Experts of a small language model.
Size: 9 layers, width 128.
Experts: 48 experts in each of 9 layers, a shared expert of 128 neurons.
Training: a variant of Adam for the experts, 509M tokens, 7773 steps.
Below are experts of layer 3 (counted from 0) of a mixture-of-experts language model. Rows are named router (the router's row for the expert), gate (a neuron's input weights, with its number), up (a neuron's input weights, with its number) and show model dimensions 0-127. Each number is 128 + 32 x the weight over its row's rms, rounded and kept within 0 to 255. Numbers have three digits each.
Before each expert's rows: "gets" lists some tokens that make up at least twice as much of what it gets as of all text. This comes from a sample of Wikipedia text that the model never trained on. Tokens count by the router's weight.

# expert 26
gets: " ", " John", " 1", " J", " Paul", " Art"
router:120123118111133169138197145146171140095135157112184148067100166140153146101155185119110115065091135148166154137174115059138172139168146149114176105133136119142122134148187141109073115120172176177132078054172178104109118148083108116141123095122193163094208083184114111163096147080088088102120155087133153136102188106135085098151159118161111116119110153154136154150102083119127108159130
gate0:117122147160148088092070079116100111108131103138083116196129122094053111140109116135143098161164120094076095128116144172126079114072102146124104103085111157095142122131084130134193144153110101094132135162112087164110144111169120158126113122150075126182022137086176153125156088132213126132119080143093092099161089105112182142116074135102124169113147059113128107153147129188164125095120
up0:113119170159123106193128151207131145173101057100157173142108117129168075181100183120112174136067092142149165171095137107119131136176109138186136151105078051147120106088113161133108158130151137094119106103074108162119166089124094129176190143131123106094149135101090084164134174115110151130104167122170144178181125133181107110152158097105101186106122169113129144146110153195131119165139
gate1:109128148152122095125064117119117163116144069149088131203135102135102081146097097125167094157148104070057108102092131170142059125078144128145103123123107167130136111114099116119182147124083097086131157177105086153134168103202175125107171120130083125170030137091157145126155118147190154128121112154092124123170074137132192142101095165091127177119175087114106101142142155123177143116114
up1:116075167116118058156140164144100151120145151105102185148128156060116163160136120108139087169099158129112111097066071129101107146122146112148108170160113120162169051163122119202195156110116154075132152138121118182125123121154164134089173115107168197113116144140137195216139132116103168122086108155185150101093113106133122065174151101134153091154116124103108125176102155105130099133096

# expert 46
gets: " At", "′", " Year", " at", " Go", "fe"
router:120123119110133169139196145148171140096135157113184148066101166139153146102156186119110113064091134148167153137174115058138171141169147149114175105133137118142121134147187140109074115120173176177133077054172177105108118148084107116141124095122192163094208083184115110164096147080088088102121155088134153136103187105135085098150159118161111115119110153154136155150102083119127107159131
gate0:115095126153137082059057093112101128138116102145095111179152123110076105134096094148143111164151124093060113104109158185093083142080125112142083111107097186120120113102089124140179153136102081081130143163105059166134143089182180128105162129127076122177025145086128158127160117158193143119124103138103094108173095132116157130099071143084130150104167081117127102127131144151157151094135
up0:178105180107117104112121137075146200180159050150137199094189137175117136123150125125120087133103153132125155092129109121151134094154158074154156099080102150106131190154120123131126162115108148193126121230182169087131111101148100079130138061137117148118132160093087108100134187130133179132147128158083152133075122070145138079155135135163145098169093101130156147136166139130136177143145
gate1:120105162167154107112095176114157114144131150170128120169064121109139167144119159159112095146170128101133066166223155100135110156102115135096120018150068105121125150125166162095161153070116150117135096173104085116118112084117169163086093141078090116148113163072160106107139087124130147108139156090150124106113087085172123118096136229168121122145124199138136107152133124147111121093155
up1:162149132163100154157147178098147076186120129119159142124142166180156147153138109087090017115140120163103136083128135114094150151075176188175135081101120098145126176121128155159184045141174133116090099147138099134143098087147109156180100103159163131141148133119061094163110176136129092101168136129183118110166141102110207122101144111145074117127095133153143118095104128096134077139090

# expert 32
gets: " of", "w", "er", "y", " States", "S"
router:112107159088195118172122109085168163130106107105142149139064155110164170143129205100143199075189119109091113160095167080118117128058105151121106149161163061136099167151168098132077118140122149138147128103117177133105130156123183099098098168135149136178163121136120096115093142130118159117128092104136095079090136111158102108092072138169121131091129106140093015119138117160085138116099
gate0:139110146143190119089108113119173079106110093070147073149129138118113148131150199066173155212129127123111081112068100126132223074165099173119096150085140103123103131104119096105119155125087109096148113164109138137095137119146182160141145126200117082143100102144130106153112161177194115153100124169081102174118109110093109207148115113143139160187150113166124107103101137149127135117171
up0:170201110156142076120141133163179171118210152101127156135079159102129161131153139162125140121120171098160124107133210157120070142138135131167174198119190135143141102086147139099136159148113114138119076108097137173160128096115123152095086098094141137126130131095132121182117075180066113133117115186164126079148076140161139122164143124165058072150156149149130105157107210137141103150103
gate1:113087111147060170145135158125102138087134078166131195159151112110107117110088101171071099110155139081135136160151160138137226130091070135108140111131148129160075062090142114116169092176115130092162155140100114166174130136142061193110125172106092099170111106118123122185101086145146135094084146100098180145111112087116189112087113057118126153129151133151151115188130115113103090139141
up1:137088083111154112075094135108117138095128108159143074157142130127135133107124154136205164169156101131097066074133091161168105178182121088161206113102151123122120081182134127137138176094134132153119153110164122152077160129139114078107145173179121145135123106118161099134109108186145133107156064123164084112129162157062088175196097167129109108149146155088150171128118100166157212117102

# expert 41
gets: " to", ":", " of", "y", "-", "ing"
router:054136075117149115112095148123108164150152157123156097108120116159110118142085074181106131169133102130139089123195172122107067185113088110107145123117092113093159119111179133130128151102110127128118112086130058123122101154182136090095132148095188156088123061157086229148188108164131156167136140157153143133213068150151097142138129094139144138091116110101176138107153162162084148122093
gate0:128097108157133101148134113088147088122161095190145095169177120167112118135164132112124060138120160155115188130138139120133138117062123128125133140061085107090128039146112103179147115161140115078137157153106099101131147141131180108137088155093098159096100188110147213055144130121124095057077137119169091132150136111095130095153123112126133094118106142072137064170185116172114060117123
up0:128087152135107142116124086145148074129102144048111123107139135097162100192106134125089153083142171091173119078085139097117213082164110059147138170166140090078131118115114129126150051146135161115118174065153113110101149125146127100120142100143163077180150190082138148197176083135142125155125142089144179102122104104158072150141173098115111136141168130149139109084123105086122186147133
gate1:162097144142074184123086130107142082163152091168134145117161123145149092128094130106058128157096171129106192125157145164179134172084200152099105169110110165080140140142095133150117157161155085115116166181161132084110142110139169187090127096103119172135115104159149081109108115159108100090128031112137140088162083160082120154115092111125172108143150115144199123104072159109154153152180
up1:132121135107167066161191087110157157136126109136124050147109109105125095168142110094146136157178118141107092121077111104110087169151096122184118064120134124022115158143146102154091198107078131113160146138187107148144138119160150115147120143075100186125158122119169119146168111127155069086067105142111119087119162069111125068170151130113130125153134187160121073114135118135075139083106

# expert 33
gets: "00", "C", "A", "2", "4", "3"
router:120122116110133170139199145145172143097137157113184146067100168138153144102157186120110114065091134148166152137176115058138170139171146148112175105133137119143122135147187143108077115120170175177134074056174177104108118149083110116142123097123194165095209081184115111164096146081088089104121155088134155135105186106136086098150159118159113114120112154153135154149101084120126108160128
gate0:111165081145134124092085144117130073145099127156058158128210164056092115103117122157106129135087091068108096123126129119084145128073136124155081163093079149080149153146107047145137094117067120138094089151153138168068179110118133152118154160201142110141083163153149107123071143151155106090135142166137071155142136113125126115162150112082117106121165119126177125142084071165168105093144
up0:104123097096119132152144151169144111136130122156092142117132161130231200141134123109163124127087137146144123089118114115100079119076100094143131145181130058115146069089157095135135146148136134111127068063137115105078122092082108107077053152111121167104115165111140204072144114123138100127136111086101084144088181136102096145160129197157171072088153177140073138124129139183138120158110
gate1:125125115114117156140063131119164147131129145116089089221116083140132141090142125149111127112239133171103077088104107113085113173104197057175098109149082170097103093125118145118107155112131118148146100101104157124183195124117110096078092091095074120101108100125166135149144078168173122144104104091191116122116132130115112109059137127070149117140108114149175157114081165101127142149095
up1:154146075117146134145131153130082053169128132157120091075165108061145122100159121170127131154128085170162137148193162134115101150141141156118076169123146132178099131143100130186121102143109148148146092109087116128148119146127132116155171103122140219128112121162089184175096116072134117171123048138194110186145150086130093114151129106088179111147078202074190137120123136131108145124091

# expert 29
gets: " ", " ex", " He", " c", " se", " f"
router:121121118110134168140197145147171141095135157113184148066100166139153145101156186120110115064091136148167154137174115059138171139168147148113175104133137118142122133148187140108073115120172176177132077054172177105109118148083109117141124095123193163094208082183115110164096148080088087103120155088133153134103187106135085098150159118161111116119109152153136155148102082118127108159130
gate0:098113138157129114096042075127100116148151115152077122196146108104095073145103085131126102156131124108062098088114148199135088116086120145143098123056135160117106114124092130134174126144091094078137112162110086141118138097180136151114130142169085130167006162091150139129133108149207129120136125142099069144169099131138174113116081140099137170095155078122127102118130146186147130090129
up0:072134110137129229109144168137175077138119117134111099170117121102083082169161169079136176132131101190142127147146135086092139151062153148127152143115143142144116174093118148105168109157168109172073124104129126122076135158134099144176070138092088181157117128103096072197134072118186114143121150156127131131135075122194130128114142139149112183146194137115149140126188099080133177142128
gate1:154102122144130084139104128128092109109091124074144089151052106104145086111082070116175114118153097108089120062073188108154102119121162153118162103104114130133126124111118141111163118117087071108115100099100082217135144088131155069080126112129081149089073162084163094098122123165157115150110149165052126119139102120112127175151093147096062142130152072110143134156090137099133090053106
up1:114173145139148107119148145171097140094134167194133107143101139184111117058107159140127076103119122099184105139102163148125120164147081139197126177138134168054141138166134122150117130144106102137174120119135098079105125173116200113116181110205146086166137102137114109110102111127123109168059140085145105121193144145090075136113125152139094162166124136164159111099180064193102179169155

# expert 20
gets: "t", "ing", "a", "it", "ed", "tion"
router:118155144124087106109072140130119073176130128202115100160158077115084098157149064181100118179130165122051183080104105107116101155059154072107154077163148148112109116104070141128111101114125111110104138100110097122169148107132137120146128088098113182130060137128127105169154127178187132107108095143116153145095089079126100141165159126056132096085154118142128165131170182082148164101128
gate0:125128074148113131149129167141121166153168115112139166171130177104127144140116190129139135147139141180214112096141111141088092162110098184113102089055118123095118093165129135128140145116076058084137114138088110208154122075133146162129204094124137163129118106091180102061100152158103119068094113140122098111207133120087120138162144112149116168118126182104177112185080132163109155139115
up0:116145139092099153121084078170101154080033194090149147078180073063084117128144119135125145121139109090138126154076124176116189170167121149196121082188071114163126172159160104147103100121093091143135119118149109152127096133152099162148124113141104151137113120054147096143130121100094158081168141111106132096095124112124118198162152133137176161136097097173085122159096136101190120121131
gate1:132148129101124105116165091188112123118135131135154075109091109128093095142164109141185131122126130113134131145180130119132112098163077125196176069171147035078165088090125109136074108168176123065119106143118110093108124115135154140088230085135100110164118082082113140166115166127123105118145086060146121137123082163184109120073159108143127127104142122091132102120097162128079183097077
up1:176135171100159116167127074111134105115118152094088169130187133144127127109100139114100172071147129124124077137078119169091156102118170094116157087152094125128162084088171100156095142168095155119162176136079145136169151112136082070098055125065130111137131110033150153130162098130142118115135166119163154152172113161118143165151094093132133107160080142151081118193090107103129119036095

# expert 47
gets: ":", "–", " name", "ition", "ing", " information"
router:141075079119083159164131136179067137110106128106128152152069113083095146100121182122153092128099114127148057152142168143159132078146102166143074175161059070121143147155155081121162099090115067149140133163148135122111060150140139171133150145154116139150111120135178110091113135125064142171171156106167075098183156167146107138169112068148107179111125131094126138142065123158101082178126
gate0:138132144056152078129081152056132147119065169071140172153130129116157100129135131118093119091102118092105166159125154187105150175117131122113097092091100140067161095155159081114157206168082172126114173155166071123124136129159082041140124153150095134148111113094082127111194118150148150097100160163095050116172151142165080161102138081140104125108106107116121132102116121100144114105137
up0:140157166122157111097164179148146131135122149187154119129163085162087136136111142149165144172116118103076142078125162101148116164126159124157165122131097086150148058107128077150098082114165123160143130081161117122175161138078125069126151130072135118140153116169157056149177124165150140162099123159092071150091163124104113164197110165122194130113213137065121110121153165126045118103140
gate1:096167159089156159032099169128072099137181144105115176177104109114124125150082185139090146130129078133116138081092113162133121128098113090092068149153141104089169106103121130121092091136123150111069128139123116134041136120181100142140130057132134076135072110114094171119140103181138118157128121155118161102176099136166117110059083095134146154051158112129115127160124121130154163141195
up1:158114128101136108213121101108150144114128133160129099185092102143150092185089172099144099171081144158078116077094140097110119153099183092173140134116074121166108189135200073145114124141129163110133169132169138091180099148055147124109058119086134131142136174106134102135141144114110156084122166126155072084165090097173037098145125119156150129098145125112121106114138099141124113081074

# expert 8
gets: "y", "k", "man", "ion", "low", "li"
router:176035158128161103166057145102150120133139123159086083142126125145171128092124111118131165099167168082116125117062137120166154108059156077078124071139078137100076104129095117196145169144132071147159182149120081123124110125147086131127116099073107097175078163110188117057173111091129140141130110137107104150148114195105169163162130117142140121133119142141140085098135094103156093112101
gate0:115098132159091146145165150123087107145147097122105141120098108161152103168120124108065161140112135132091174101145148205121104178067120089140132105077112133077200160145151077153101158091078150100104117183191117128111081095127107111132185114151155137123103119132105135127121101134051185129069105146081099100136130103167117072137115189077167205144125167142170150108120093170156143131084
up0:076183119141055207178146167156099127164121135195130106170092085119109117093128107095113150077136142120099165163154078128158078123085110139162181104134141182101098103158138194152113179107105114131224170142198134105105120138143108118108152172137111077114136122133118168089160128096106153103149170146142157123095150068135178107132078157095146153134137111117112099094103124103127071162107
gate1:167122120121146140106153177157081123171125121155142106104089123115062083124124163154136117158111121114085138132118128174135174113122158136142133113103169097162140092147174119125061096174144102098196144168164042097156145145152175082168141102096124104185117139092097077130130120124134124069090094149123071137105152128117110203081100146093145143138111055171198124193134124167151092166177
up1:118116145116141114082156120171096116114117153089196127145080132125125131115164107136127108126124068068107084179104128112118124110163109192072091169108099064133206116109150048147148129141114137124175177109198099118139096112255125081096196104137142116173140098165123125153116163126131096142118115150116124117127114163108088156129107139101158129143093112100149203122105166122155148154108